config.toml
normalize_top_k = false
init_std_router = 0.0261
learning_rate = 0.00961
Below are experts of layer 3 (counted from 0) of a mixture-of-experts language model. Rows are named router (the router's row for the expert), up (a neuron's input weights, with its number), down (a neuron's output weights, with its number) and show model dimensions 64-127. Each number is 500 + 40 x the weight over its row's rms, rounded and kept within 0 to 999. Numbers have three digits each.
Before each expert's rows: "comes after" lists some tokens at least twice as common just before its tokens as in all text. This comes from a sample of Wikipedia text that the model never trained on. Tokens count by the router's weight.

# expert 4
comes after: "the ", "of ", "(", "a ", ": ", "and "
router:477460464485506483450468537474534451528513443555522489572504451396512467497473453451451567530536483462546542496550485536469536531502581478460491529523492493506473485503495519540527469435498466
up0:501487450526501459474438467495507565493475461514430467492507443490517511545503466472531528494472476468562496481509523557468487534514521589525517439555464500522458453495530483428488505535469451
down0:528520528532538470544492451488471460473478636453530522441538524538454521523608511502477421439462532510488532484534420463521462582479505536538542563570530486493504445516518501506538494491503519
up1:539514528475507506550478442519503502454502508476567564567521473592469490530461521501517539489463499493544537568496490480443457427514514468514560493476538484521511562512492539511474487476479540
down1:536556563495540441566560534487453463457540482553508529483588561467504516483564551493588486456534553415546484508464448561476463570499510470564510597500555436542476547501416452455556508474559505
up2:493467491518491528570485428591456511556539549527494578503388537516405520521484414543542439479498465499509475455457573489422504584494470479479489471511445554452454505496550477516483482551520455
down2:484507566494479545549443519454479551503506472498499505501481576539454448506491570548547469582480535495428489425521543506536435567520547498481484505465556435515545488441421422484414505525524500
up3:463557466486455584514465498593530492459496504490467494515473554478460482544432523522473466505441488520487558473541389487509487473487483460504529586469501476521562499542493480501553493481512505
down3:551474511583518484555510471486508538551442560543464491538529524535504504507485481575456537517460533490497507531466510474520583426501477474477556526499480472503511551565541513574530438495526444
up4:420506480457499431511570456533537543557413560486484549456497436500436491564483537531513513515472538512490458441543538421474516496511502468472514497563463505469568538581495526538492493518511430
down4:503412408544502390519529510452430531533453508527525487517580510466546503496518523507436541431453475518536506480485492596531524430456482523454546442471437493477546487533464506557491525528497563
up5:452483527514495549511492484447554518569469519480535485537499530479551489517507500498539547480529500460510506514451424526453546550492497501469482463490530524449472444483509485458542551460453530
down5:483511498450489491485448510469475547473501472530557522530495533562479475504465509547487534489471460494450518459527507509545576423494580533456439489514549544452553560558453498593485541483478443
up6:504491468463522513411540466424548493517510544547513478452453538506488516545565463552466505520451389543550481418477557482486450499476465502508517484567543521581512511475430564524495554487424452
down6:469548490513441501428462513463486546486495456533486502569408473543522516556482497483508559470510532480500492504505497513447565431532450471540465543400511470460519491477467522450589561475558514
up7:490534584383570556504458525532472544558547574505484507467505482498495504511447517514566554506496572529525576498568514555533488485494441515555551511462506547475495467431486584454508544570502526
down7:458506517481448423593515410416479449469548557520509454484516534447489456517484490525514535496491558482475448481528505417538510458492465548570571441447550407484461463519512510436475486489554518
up8:446527432527486438521451519541498482453508571466472526472491504481484525565375470494534455471497516458424434472488511482530506533432421527532493554491498483465457525506552460518444527548513447
down8:536471432499485478489436484476477412549515443507488518526474462493489442478520502531492499527473539457503518487448456487482454486577441491567511462542465471526548514495488459555466504591494496
up9:543437557436481499441486495519482511526519432547472498483581477685528527486530476463458487536506542554437515550502486486506476500500495563472579549591488476491593425504493461553581518600507468
down9:471523509479457493467472515419521506527487528536485473457530480443516503502456522522520485497510459406538506572554510538489520553491526470467506482576513529543531531488515514470456529529502566
up10:511558439521536502504448521515447490516515528496441491415509470462569450527471539460544484475518503611537486472492558456473523533444568414508496487417515553460568494463519520520476474518598503
down10:469499474541477582589446525491476495512548519542511462476475514486517445514421517522444498484510549591514478561558547527499496536463507507524535522524539457492526521552456539502456489483520480
up11:499479465451433412510470526611515479480586480563491567462539485488562434477479425454502503518410524494508504522507469543511528474476480547480423506559558507476506440505489480535535482503489477
down11:502426487589514554455537520518482503514435475499394521434510471429503535505430502497418555550419562524488520588432496495497544527467461503458475429406608509530511563425425533413518490512461476
up12:493497485459417517496498523453497465554449514492460470503578467467457539432498462509488525432478432520569461429485510492469546523514551510525508464549500486457496467527502614544505543516551459
down12:496550517528436484502523453528530501487512560540493455518471523500462466527570486566487537532429481456463514484475475443520506533518436505612500491506508544530459548483501511543557511448465507
up13:479485507499425565477554552517478468548522433467575510432519457476475506428467483503467504504578488483475487468482462548579472523497482519490484495470479542554586484560547509485490440473530543
down13:474457569559501525552470494512494561562444584446491555504480521518421539480478466529488441508527440499488502471522531565422554457512514508538399444494464509508511449556454450497486528459404482
up14:445429459533503449486461515492479518553462534523576539468516579479465503546495428503419508542507535537480528542559521477488513483526464538443384527519500527450482522501482504529523473435511439
down14:521576414490514542493476430455486507581422537538484480480547580500519459507507533504496475493530543530469537493487500513472531526532505490476505502578509481490482488584419580498521425483457551
up15:511558430492472484513514482465506482513484430475501493492478494586503491475529534453446508524453480499475496446546514550511542528525479519457522503468582519488480470482447501423481470458522534
down15:517431518509406505471533476486498485504473551513505497518507499509417522482491558394519465520509522517489512465494537457386518484469519533516557463443581473530550495459544483521505536482526544
up16:481529463485508509475504467512456548557442544559499505502584529492498526485587490519574488587554450521519496565463456585505546502478504523467490581530456508501494443460528549461584468537510524
down16:499514536508470468474477452573490520497474505570517487529523590470532511461537524479567460541484521464497477419503454484479488549535578493429449478562465455437500522473525479437566471493502466
up17:581477537495464525482501428462497474562512540520533536549468434470468556452450500496552516495498518535489535595539528480460477484412427435523511547477507467433525465471492465465573501524501510
down17:493556477582568526509441524516462522519480513415495461572427522527501589500498564506430472451485524501516521529488419510430428469474477519511496476477437509550559523519450501519490517456552509
up18:506483494521453480500490459531493493589482540514462509481505528524502498510549501459425510566454504498456478519511532483434459535519540421479522452526467489490513525573556536530542486440490418
down18:491462511553502476466535523513442585458552468504457549464515443502390494465457478524495543474501440505495442485512531508497476470495524548520570514518546487480550503475453476477522529519502486
up19:568535484529495491539453511491502520466627464442506517515493562446517505520536509472464490495559504515459460516543457437610507488560578516565499470528492425480533458557503463536469478511535528
down19:507485565504489504520563461478534451494520561515476546477540513470463453473493536457456508506506483487531500469463546498460594426476492503491441586511492495430480466483473455501576490510495527
up20:526517542512488525479480504477523546529445462538450504532498528526552502507536487558537554506506584477527573441517476533403456500609503509475427495487464489508531528501512450498496489562556545
down20:428493527565455520437532422513600525504521513536533502495480424486581510490518479446582477541500470510512542581512544426525498551538554464500447485549532534428461500494470503526549533530548546
up21:514535537526439403550532491588555503492528428469510449475538481388525483438446530524553515500422471474536587539473547483530444455484468519637503444531434449491523519506490517459494509591487451
down21:485508418580480584554462466459502509528476491495487531577481514465484484516417500517479440487551484495505495474431482512560471569400575502543513489478499471500426518444504515477488460533528504
up22:562487502499520526539451485542522535528581473538584568582531504522527522541548434543432490527509578506518466497538451506568509504506515502526501494480496510514539511478551537528486485458468579
down22:601461531522495492501447560464480592496488529492523504451422513488560491498460459473506494512453470494526453501539490424472572479490527519478514532471452515494510468558506489477503455485488530
up23:467553518521490499476581532530584520549530512471453514522513448453476497490463530452482556516487455509586565480453414537492568442536477464478487500479498484443465503520444452471478526536459481
down23:491577487462501520459486492570485487491510447509483477475515515512494526488552482534445532415506523417489437434506548511505523474499511488572514495563462508491452493447551489491465554519496459
up24:536459524520502505480479506540513531540445452557572585517513524514470518555469477583457460550530512522455455458481407530512465552463490494449523554549531479483554507503494518494543448521476527
down24:437514551546549471485571528529484476584481470503484499487483514551476501459475492525547494533491487507484466458483467438448487455470510502447483511467561506423534477479492598497507538533477543

# expert 6
comes after: "\n", "\n\n", ".", "==", "===", "="
router:513498515515471497512541498501490552508507414454472442519545474458457557487517462484503493445459557481453516506504525541532541480486470449495551436535466510523572468490468469554496540462434538
up0:515564490507499438468412489527539479521519482493497497522507440457535494508531528490495546532433571506524521529530510485487492509580445476510539507549471522540549496439486539494514512489560514
down0:515482475485534425412485498462536483585450550491437456487502574482418444493475450484528549446447465479451460473510485563529431445420546481554508495411533531487577509469479548492503457464499519
up1:458567498559505532520502514584507459504437538531540524496558508522465501507433476486493520519488530529520394509557557512507506554468546503523485501472527528462519516500504504558474456538440501
down1:547471486503538517480486512581501507431460515509521530489498509549452561438475549525507518523461537493542489547481518564500422503570577493484544512556506577496440476527569531532461502498528546
up2:476518490493477525495536555485493450510496530555481485522553459535511479421475486458481527498564540545505457500493495473572486502503509460487542499449571518515534486417432543503494457535446450
down2:484523521479464440456514485459469520545563459522473522550477552512453470450543530490527438498510599454506458531545433516527435548507538510414501536489477539507542501505515454527496499468547518
up3:473488547555430496535471532453522545509494486451537508521581586439444442531494417492491483499460520511524536505555479417467508451544429442433554445490458511490507443394523479548492513527456519
down3:522528554432467500539504462485470509563533577559545459564438514502489476495552461522444517509543522551486563509523554473500481470511583512541448552493529486487503491403481565518420453438562514
up4:489466411537537478443449523456503451518507569513500593457549517504561529461436431494493487489484514466554507462511505458507511536483531554505508482519441459561533474637456530445492496469445399
down4:530506477514467522498521521488484487439476568521464508481525541484483464436567541481447491489544459527460467517508444491497529518403517477509455492492542549486529565487463488501508381612439491
up5:511469466460535454567557469525488575495501560511497482481505501498533528483471484432508487484507456549573529519546518550533503501496428475556425507439481517449544506439474517474497539497445497
down5:542517515550443464623576505528568513473439522444506515464524518491533409531521501408411488423502550462518562483447475425514499524487482491499543478501524475530474502488474450511598516494459437
up6:575527535447479461502495495571479518512426491487449543472485480507503463484511488508487599531545513444506495552497483574550504531466550491476521491533421524419492545466517554512500586419522496
down6:430521532473499548502510488472508568486523484502487536539499487536494527481506529444498495510478547523479506494492451454469531499556551517565532548517545535431518464512516515559418487542542504
up7:497461511439486504444499519519447456496485464397553490530476455492449539470492566479480468433467532536465581547540453542450469503445559559488467498480497524476430488587501556516506440464460575
down7:436491583560504476492526522547450489574457462562516585514465491438403515496495510499483507539518498491511418504479557490511445480487450547492435544439467505566501533480499516529483493489480448
up8:523523543446458499430504559509603430497463480520526553512470452447494516585547500504456477498519461461492475545443514411425522456517519495494458502561522528556539507454518472491532499522530470
down8:486497525486457509520533538444467488460548461467500480474469519544478468463568533490423492505429429545522554475480550501482549542451463611492507491479530438505439464487525456497421503546483587
up9:482440466519493479512455466473558480453458480489556613471428457508602468514458469540557558436413509537500487527515538487503493454532497438468439521580528491473532473451515480481500476458458487
down9:526492507504441505510508502454496522431535516537500515429515548431487450531502565518538487505475456471489469513514559546484548512515457501539602540511491509453477512507495472568515524498469503
up10:608441453438521491560525456496458559480459463576488483491527512555483516526473466466527584554484532518473497518522496503425481512524526523459508479534486553497536503498503507507469463513500469
down10:661526471476529515508572433540442534511537491483480496473476506533522474498468531463485472566499447542491551445522464445525502389490537450475493461461515501530490447523529468510531536559584554
up11:498481481537555552500519429562522447427460517459467545468439517497447529499495460502501529484484496486445535476426530505579547516508503434508436475497470504493458483563558491552486476448521471
down11:460487557580503531458563465532481477526466531426499545499501506487495575405480477501528522530467536546465497499549519517445587531449519519518504495490544454495495564547442438516520493561509478
up12:474498462486519547502435511453528533577539526520467474550577463544539491570454481516536520461510479429483523476486535440431466505430484495462547509457491496457592522422518535529551456490527544
down12:453541491505507516469511496503500536456491451558519546536495491515532559420499466458503475520518579556461523447490446516502530539521484509391605438542536489558484534526496575488455441534517538
up13:547522435432464493527561424563574472449524391547483500534532485530474508536503481515497493492513499556481504484526535535491463417625495519547510540506522454514453519518573407546476419489530513
down13:450522481402490487501465448519499444453457509487486524468455482515535521546471488514451438516400606474535460507496473461461504415537462480480503514462470489533472558559443480479435521452516498
up14:490475437510429535510512444440460469484489475461494527465524438515533461446495540523438530509557485494549400494562507497481558465510478504443418562473466512530542527516557511506470447526436476
down14:486481460467450554515475567435529479538514492526494533471657552481497460494442465566501427529551486534505475533514508505475461517461499468430470436361474523495528434528480552472499552577470517
up15:512530480479590457533557480582478550517550591545480492504580569523520501495532531605493531534461550508483460438516437540473504489556527531448412564503465457463544452464500510471485523483494484
down15:467525437528530469502525529509503517499465546510547509485376544531499489505518458510511525489421458553547428527394452513507459520475540542455479452538529470471539429480515427519506498505474509
up16:522472482517513546530460521518582574472463509492413513464494511512459551512487505457525490523487501519524475474510432496371476476446512407452483433533576575489538535423512470423505527458483541
down16:510547519502468496557526483510485483513504530336507511518504530439501530473493552486495490497507512488521544520517524489594525447432539486527540535483527550453430501526497455548472563475529458
up17:563531566574457500505560495568458468580489517512468518528494471500456514506523524548477502559547494489525460435533546486454477482503433539513427492482506519461516408427530464452484469521504501
down17:494521471439526458519506475455498558513609495432466488467463539498508476482476540536488471497479504472449503458431548541485429510516461417569527513503471579435588511425417473470480430486479424
up18:457454516536503547500504534476458452483539554561540518483471491521502409498535463492432481500483542512492498546508574452510507513479503559498544523565548400514523540467483491458558537580450474
down18:449541558520495456494558488497510533551589476462511538458546459487501475548484491479454471533514521498421498513542542457498482470517499507466507469538502556544510515512542502586542477467507550
up19:505495519472457476490530449470505519501468538539427465497504507576437529530528491462544471478579560548512565497502548493518520477546457495482488487544488510464491524519511434533478445469448455
down19:480481575489432550513499463528477502530495513485454474584478442572585450411523471444574500518589431547533528471531443429551509558484493463479486440421511553506434539459506584456496510497466546
up20:617484447469501482500502524569504491483482502439563422516498546461463537476508504474427540527495415505479534452459502466491466505492592381501504543499480490545489533540471522497495446546430480
down20:507579483496549515460513511537471393462474428479471486517536504507484455523412541482469539510498500498589504445493599464488466484542466537541562394500482468585503525511490499484551498493461525
up21:481524546459462485483458432468483484467607559493553538514519518568447473485455565465551476458549507425564428519467491528477451554530430524510469518510446527505487495465545547544479501494465520
down21:511546488531580537568585496505530498540577539485424554473518525463502469457431444440552469488491477453445477539445472468474578449586570456478515571513499419474522487501521513625545523550531518
up22:505490565468444553483470453466520511570413554481492485503481512506471551496468509484474460437551485484463541484510519506557561485532460536492498515568534500525506459474503492538457559493536442
down22:573498523472538473543505538429513547424471486498562501519522453537485543444465458479475549546562503489462521509482590508459422536532506515563535460485470513471421540484521415466449497559455468
up23:460552553419503462528417532526546453504477481466512522506474484610495635476506537529483543549533501553507552459520548504499544530547528530473485502512462506516520469401511532517480477487529480
down23:527541447444399435472472510503465518500475497501490532570534510555487514502531494504463487500568523501467446481417535499514519465421486433452549518389451535516487542432495507468484484503536558
up24:464541519505540431487482441504488496526440503518513500489504544467442554521516413464524519483488389513472443463529536590524454581481513454480576481595468575567548486464497477457538450450483541
down24:490513483542511546468480508488522514557452448433466481503470513464606482423442480497504475484456404505487456570488470526500465566515560445540483506543513435567509506543478500540537472544583512

# expert 0
comes after: "| ", "0 ", "–", " ", "1 ", "2 "
router:523492543463492489561455553569470493453483474515488425512494512509513469467535506496477478419542537535491506578509503455547500518528480491435492498492516499442474479496560496526469461464537504
up0:413504478493456500517469506487498463595600529506457522434532576539548518447489464534492476538425522479481509461385569492518539524553485523527510524517488486461482471505494474500470522507496492
down0:520528573554554503544494500449485584540477487528541514504554490542484503510513454468493528507504411480525442504574494496476547562495462481419407557495513497583525506526533458451513523415449503
up1:512446524481445508481508484544521450481420471475425586474445381550479441519568550512527518445537564515430441530482498540434448435478578600530476545523492512558455557487530465516499488512458475
down1:466574528479540456599512476517546418508466519509485500463545430502537477542491414543499512502455490485513524478491548575589477560529450482482442503515445442510470560498509443566484506417558543
up2:460588579478493525472589530504510484439508471568521529547485454494452560552470453551528462401464453600542465516472421468534508532524505490441502496468524479508547537465528499529530482497527546
down2:503459505442553459412574490469509494520513466551535528488486521482465517529491586519489562543424531456464515540457465533495426504524530501504487495420493484543491528464508525494521471525528446
up3:440474509472514512520439449516501484541467539577574513495418596485506538475481472514445473574493494492472510465525432459544493546439505461504513491444493543555571572492497513573411477480505524
down3:515553477471491441529406525538473523464558511480505521501469458497536463476448428513537502525614460460484437512393393496519532509514527466485538513492492544539473511484516476483436533468497502
up4:520494512534439542469493417447498483527376525468488527551499449483533486457491509474472521457484494503543493487512484498544481497567413477459476448550472551500443513545515504539491535511502532
down4:540550616491502468446472535497507515492433517439475519425524517508472467470487521515511460479508443511487483556413480453592537514484509529480540516442458493490533534540439490557556525469481462
up5:495498467457491471526463461457488493468501443457520490508463508488512445441458488458524506501446456593519474510496529519480511565453475543453410525540480503485391437403480519478494393462496555
down5:463443495540470508537457544519520572449515540455546522559514465400450496542503565515481501486536521523444492436526497492499449500547470534468572521433518484442504547476523463531496469473482500
up6:462463492546538461479446433473503455576473568558457576475466479430483487470501538501422470490491475483510457519483579517540500562491491436541499509412565523565515528467487527516451500509531476
down6:458459453511501504473597528465482437474573502490486536490455585532515401456573513504479521530452549528479492484496484577452424520512455479512462498529481500458528532510505492491478576543449458
up7:475438464488549436548506559533479554436470506568474495551564479533526505450537502523527540502470555542506499579467481578468476513494568533466478512524444431452450531531556410463466445498494501
down7:526489454547469552532489497467516487517531477472539479535575454559440513509548518471476413539526554582430512481479457490550471493501480484440433514530493505466591535535484525477452531482472443
up8:442464462495507499565482499555561532383454520512492542477547533518523440482488486481486430511472466487487517501487483528552543535593445546485512515557536501509455522476509537396500488469464435
down8:502548480472516501456501416551522473504486534400529504483489519462501520480501483576539491452528534494487492587451504487624525542462475505528507552582534503442473477460545494515455494547523451
up9:515522575530593517489581497469536535415507587479522465469554468544456492467533478513504499479535476580449497507473509469543486523517546466472484485506439495514533484494470411534421459508528514
down9:480568541440419525518607479465514492515554518527471534538489524494572469502383471538522511511405582488501520468512479551499523528479507580510460492392464490544520546464541509536543510472489589
up10:488500456457439489461497532510358489483507483503456426465497551477429445469490572466489531502400456493480516438469464522492510504516443483501528525484444466400551458551436496464516566462506454
down10:475536450466511492466530512554518584528407520448537539541539423395504457480441526517520526502479519439490442480461501470412543461415539456552508519491527544426517517521515455445489484509513505
up11:473500517491456524555487514557480463525549502482498464474391588540439470517451540422535521537437510508593451468486524534526509480498473460489505499508542486535528500513431503438497523420522448
down11:492529492566423468510480528514498457481487487533477503509466445501497449433527456461529533552493481502564487482527488543540500502474488551474499427515521523450477450477415476430467432557535471
up12:494492553494512530520508470519473458468482522529517498559553488510612438513455546549451552536494575515449427482528482457469534516528518521458492530461491503475457468402499553529523499596440540
down12:447467567458397505444440524452456538526570496429508556524473499494483469483481495503522528475500434571542490489483583497532455485503526516530493499490482445531537518488396539535480527524540544
up13:513511515445471541513516560511526446493504508512525513469460518510532486470466501481473433520555524464509522469453562535423387464577544481605498506559481513511526476495465464501492456501513491
down13:418493479542508518482530550477445509535480459567494416484473525533476538561475560577426554514470491444478556453477556537548486498482551483499525533522448555505513472543555496506521515561586491
up14:494527541462515564534447420562529537440539530494518457448506469507472498532435501452463537522496500489499513513499416512532523515475479579498514582470492507568488495469536479508494419483512543
down14:504504484516454470492520506506485518557483501519483514513512477549487565520519517518444529497453435481497476493450539458435495456471568485492464487532522546409547519464449432533564427570481475
up15:566456446471518463501522471494440552515490458543460477444488505470451514557530494524477482432544537503443558440499515517511533530500437575463538484520512516521484514534520502451523437593504424
down15:561500495525443520551520581504528517491478502418556491454459492457555541543450475568490519619509475501544476432515504540556586523526569556550475511471452551543525484558511487477456495525476524
up16:534525517536468511518466508517513416510489450468479476456521487545482483559544472515522513529512474543493517504418534540475570483484506571471580486570531475499561495588406447513468550498477428
down16:446427502540500453502485461474526533521489552472524521491472522447507489499427512516533504476511552449477589446560431505519520538465492494526559604467473393500464501464468561547531487462459535
up17:500489430487545403512520485518484485522455581474489478559488410521533497535466479533504479526496515446509488489488505572471533431469481486597475496503492521475587509523585497543525516508531569
down17:427577473504456480540471507544484524475536554475456500476502413496513525544565484555429462528437570467475482457509565522512537513544492566527472476477432507502513610466522512535452521491582528
up18:483493533551501544560518480455521545506513466482464509525506488501441549539481499565471525475507531502564594485526556524460517492616491538569550455495492485490504531451503492535498487559421388
down18:460515484536454531543507545495484577379449533462496473440505462511491445487536479518534500514502585521445495430516503510532452538481442491527511440531489517456509519485463516469572537479500497
up19:499421414543493527488491513493487561496525524500547432460508555494472499539567486459466535545488521460504431509504498607559499491474542449461553511553477492449466459446468552529559509461473516
down19:503550479496486530544548405580467544470481517549460439512513499519494544517616505465458464510494573543519454492514576505521489469447435482424509524452477488525500460517525513430437514529501533
up20:525470477501483440542450476517499446488423571556493535544436530459477522456517479473457541459495532484464532588505526500479517516364470454457501509534446520443474457574512529541424534468490500
down20:511516528564497513463483542454551525531546500537542452583552426467551558487537509573466492508539479513439490545535554573515450479538480566472448514527543463524541555544483523490554494473460470
up21:520510537495526431528538529533451485538462533530426479464507428441490510501419469462512563526525504547521486519506457566452531516527451526487490532485461479493558531499453538459509468509501442
down21:479465565507548501543553418501476528476490429552504501563449522400450565557510539468567455535582461476519445523503466500420499536509502481460493441531490507568474458567503475535576405545475450
up22:513480492521488535511588488409554503528486540429500540465445472487460483559442497540405444509489510520496515535503460492469561538520458548469479478487444476525519481482501471459518498475492543
down22:506484573442453508483463504465522531572469540470519588518426521507472503504567487505512493521480476490539546526473497493469520544460510510470481471511491455508409520515439497533501478522455516
up23:538477541458489481479495484569483466521502488481485393485501478477560495566570478504472483518479381453447526535489465562510524525425477511521464512589477488447572518464439451519489538494505510
down23:449395473492544509439516479447523505546503516547469523487476508477485474437484473486506521480489460568470480492552526531466411552519514504415452471470507531489528529495517452489540448427496498
up24:453554528521483507519420460443502472573454528567528447586463505554488477537509471416518528486512426456599513534471477460502511487523511468459509524531531490520516521525507455499431557524477457
down24:415521545533475512553482470508452517490486483495478531433546545490490567507549522490545419536460526521545539525512467438488524553478445426415568497494539485515483499495532481489508517478467527

# expert 7
comes after: "|", "201", ")", "202", "(", "in "
router:504443488483477534526465442528525555435500561475453485563513441518475552545564515501468448479506546449501553517566500473471499514536421475529492519586503439461455501498461415496504525524508496
up0:448526535449515527443497520402452516485528561481482499502509515474548493450471464506488535535546475470425493488444522481523511570533477465505387565494493524533465494535500496469467490583501456
down0:524552500528508472460536569437558539476496524448484511489523521518532408511469436532478443468507462476430509510511567544546523493514518486501440558492480531523506556461488469486489515532469475
up1:478505551494485512480606508436518495515552467419505429514540499578456574473548529571521475539485519486541520442506458477453502570557492443480524500522438551470497466573523485518549535511507464
down1:510518572525463433585475432520492494492472612511428532486467515469537486505493524517525518443503368451499465474562516443592426475516595460521453452478522432487500505542503450518512528536495513
up2:456499475475519473433499576529625452468409461480490539515491496504492477463461570525547484500469468530489468451413460526507433517509473484522581479513521535588503476496500508469512538455573486
down2:497500466551525549533528490505491561485477501511536480510476482512506504437573474493474509511480530465500454508419527494564471443506464530445545500471549518518435538507472470471518522408490470
up3:450493525483463487553420498511461488479481460510452518534513464449530606562487466489617494540437519539518497504562519493559492494481546508503517527440571531518494570492462429426576516466521523
down3:549489529568490521565504533509531474487559517484432465475519515556466474536437452519469465429463483433647593479521490520503490498520459508486441470543479471468500553448507504523506553452488533
up4:515539496458492467517417474537509515482569536484452480529480476501535497519478564547455487502592500550491560427467540508516459430509456488441489474522531438511468523547521515514553495459519552
down4:521483497562521472546467502485486525522465555487491505453516491457494521559479443537514542458446523476504565481500504499552483486563534521551508527498489480461526502529431500506515481420570536
up5:430466580557576532534499481543485503492501455460485478527540490472480512511487441480537514519545613485449562493544488481449538484516471504424532436533481503494525499476481549475535494457531513
down5:518420469446501534518525541636450470550506472555504373506534484469515490470490448495448437471518502488566407533536532505538511518549478516533502485478484488497522527527426509499486488495443448
up6:463460481489433471515542496494430483455571441555522442559543478517514471571541478449503489546521590537585426555574406505503455549532515492523455538561457549555543457519521485485547466540466549
down6:481527520466536491448465590433465500500474594520444486538548454477469569515498541468440508461533495524566570507490522526477521420524528461544558425508530553589505470500419560470580497538498534
up7:639460549500542595491508547486440457540503503583465467492525449545483474518453510486490473529518490448493457560459494412478465563516533541473461479530535468534461519492462502575526457579501510
down7:560522476452534538531521435438431533493530563465523483431569437468521488480533486500428449501531525577478470503493496496527565501477388485466520516461463574430463537541489563514582498439506559
up8:531528528440532499558518534477521451479436428509512490465475505450505492517479513496526486485437540487548462471542480491480521480461496476523564505536550462508533475531562475487567404500510563
down8:505539487569492515507493499466533478458535433438502551430482487506515454522444520481518522582545448488454492451463575495513492517454473509501512461502561496426443496509554457511495488537538416
up9:524547499462480501544524449518457498530503408517482536481468544459447601546453523491507558452592545581493507566502581461505471539542486473497575508492366474498481516525512519485498609453478466
down9:507482506475470502475612479500550525539503471488571478492544519527543505477520538571512532594478531479463439460492470519537460462502502557551428433520435569488472524544490512449566454492547502
up10:551541459484441499519546544501448500543528482433518520559464495547537512597421438497480452536469436491441518477504483467538511554552532449519526490501489537489516481585514493572458541504434452
down10:526421483566573441518550541480521499563541491510415531496501487533471506546555520448489529525558577460481480550526461461487501446516562483440511633465524570530486484528438519534435422457504507
up11:474545510521586530412522446489517499525495565547479504498481467499567505525516502522496496491453541483439578516545568466484492495532492502543466439508605434477489523537522463499486529518578492
down11:434558549546445480564555464460509513513521499570492472466506535529540411472480542522526551491433474418415497480585508496507537514376529482507497497412496507504488435485523554511508507421476511
up12:514613592444572514481519570468537539481513491577540552589508447441505483510482488485492451504513476469515460460454480475572474492470566534494516505561466403534512531456509435476492544498556507
down12:506501479568577537528435499482482594481583524538487539432566511477520489451494545499505557535491557453540542461471497538454533560523499513507502534470499572556478464535522488454452439565471469
up13:478532429457518492441495507480447526516453502546484496503548514503519469500494470493482494517529464557504512545470496596553442579560476445526486525483517513467443507490484540504461486502487445
down13:425461484574515497466575462510532458555446551528499563451468477502582508473500393470474528488523540530482565446498483542497586600484472499562564456542564498465514507571479470484493515449495539
up14:394476530525514436497560512561440449420479501528553503474507536530494528495470587481477449557461567499522513379522543508521456534476454520470548461502474546542528458567565527404465506519444462
down14:480492445536459480433486501509501426540512511516452522475485479504505472501544473549499511517473432541487494498486503505508530510480521579526493537543547488524552476501537543486524504451437540
up15:535462494540420447472466478452438446492540521492492549487559450508549552462533551494521497427540445455476466480531451563561535455507442470519409447530542453566496460457478507471449600466479491
down15:429508461460526537425491539480480547472474553467506576437484468572496493534557449504539505492466453507474486483539507436497493556519559601463518447514582480502450482450499511448564480534487524
up16:513497498481470488497492494480485541482583485488483548401503560467517544513495621407535506545504548501518490517432492538525486454479465413547463538518505520501394494441545555462454545526584525
down16:392465479435482500520429484467517481557448552513507568503545495505526496493489475459489448458527474524516460507440573522408395528541526535542516453546486536508546462420520491566469558436515496
up17:492463563561470486482472507442598539518445466466499509540491412480422441488524515469555572500531497518517475499552486503502443554464498523537506477516498459519483528493447485496486568518465519
down17:495498469471609510518472403499489533499477492455518501463471539556432608459547519506541528526485441524533463539475536500550519550516471488531539484511546562536476493582561482472557528507433584
up18:534507514452422550555489492506506478494510527575466562445471518499481511529506515592479418617461428505495489543533493546586462495539482552527489540548413546442564491538466501499470540473429475
down18:550510517535447461438532513449522476507474566484457494498465458525460472492464491448511486499501481579491427467508461435479539508488501589438490533433520480467488470544464524565470593473558425
up19:417543489502490461524522580536526467419611523459496501512508523528471544504479470483525561552507483475467482525513479570469517498528488554496618478488565455494583464481519469504508517475449433
down19:565484563511522515469534500547593529525492535524475428423504485515465535497462499518521613478453515540458451487485496523545556462558445526481467476517462490507489527471484436434503501545487433
up20:506436490424458492478411495463464452479491510469449524577513569513489448522486478554503601581535502571543506467492533490471479443492512574494428506480448438537498534499472389479418489564527494
down20:511552505546496579546543477440482473528450513487491518495547548518459455521508490488454505476561503492517449548488509514505475451459550509541508478533508501525564507515477532500475512558488604
up21:543429484483511466493488549505448482467468508602473504453519433506558494542508503486430484531504445444462516439489495487453510450572478454457562541559452475460466482543478467534507472523485509
down21:437548501505416508470546564435574488530533509422476484462571609483468465489515514440488543474467493454535526515551500497548500524442461521487521496541415495514491542514501554486470509514467450
up22:576601467537470463519496535455522475482468478535558539465541472512435544456480482388506517512490468499484502445538519452558575556611467475500502453486555527498474478542495516495532540482573488
down22:540545491500547510521496510455564581500512443462490523451443478462492516410475490533517492485542476501457416477422506524409446513484504502501464522399551466500538545530508503521525539503468496
up23:518464539564483515489502474514457500580527472526523509520545520529535486439450545521501526438487551504555499493515568521487566542628578478440591441508529457474450493513451524504540469485442471
down23:460557479613461513416511452524498514476510492514524471484509497495453499552443505525518483537525456510456520583479484430451544456438394544483588483492482511471512493560463602506473466515532451
up24:509466486506489528479498401546465524544500508560472517473505541447516457507500479567505533454515494461392460463510494512573526509480473480532467456468480514460457457548510565486512518450489481
down24:465440484517497516457548512482517538482513565568429537445476515467545488481505497404475525504546499534523578606504494492471520567530565461463540447520395554437503504484481526468547457489511507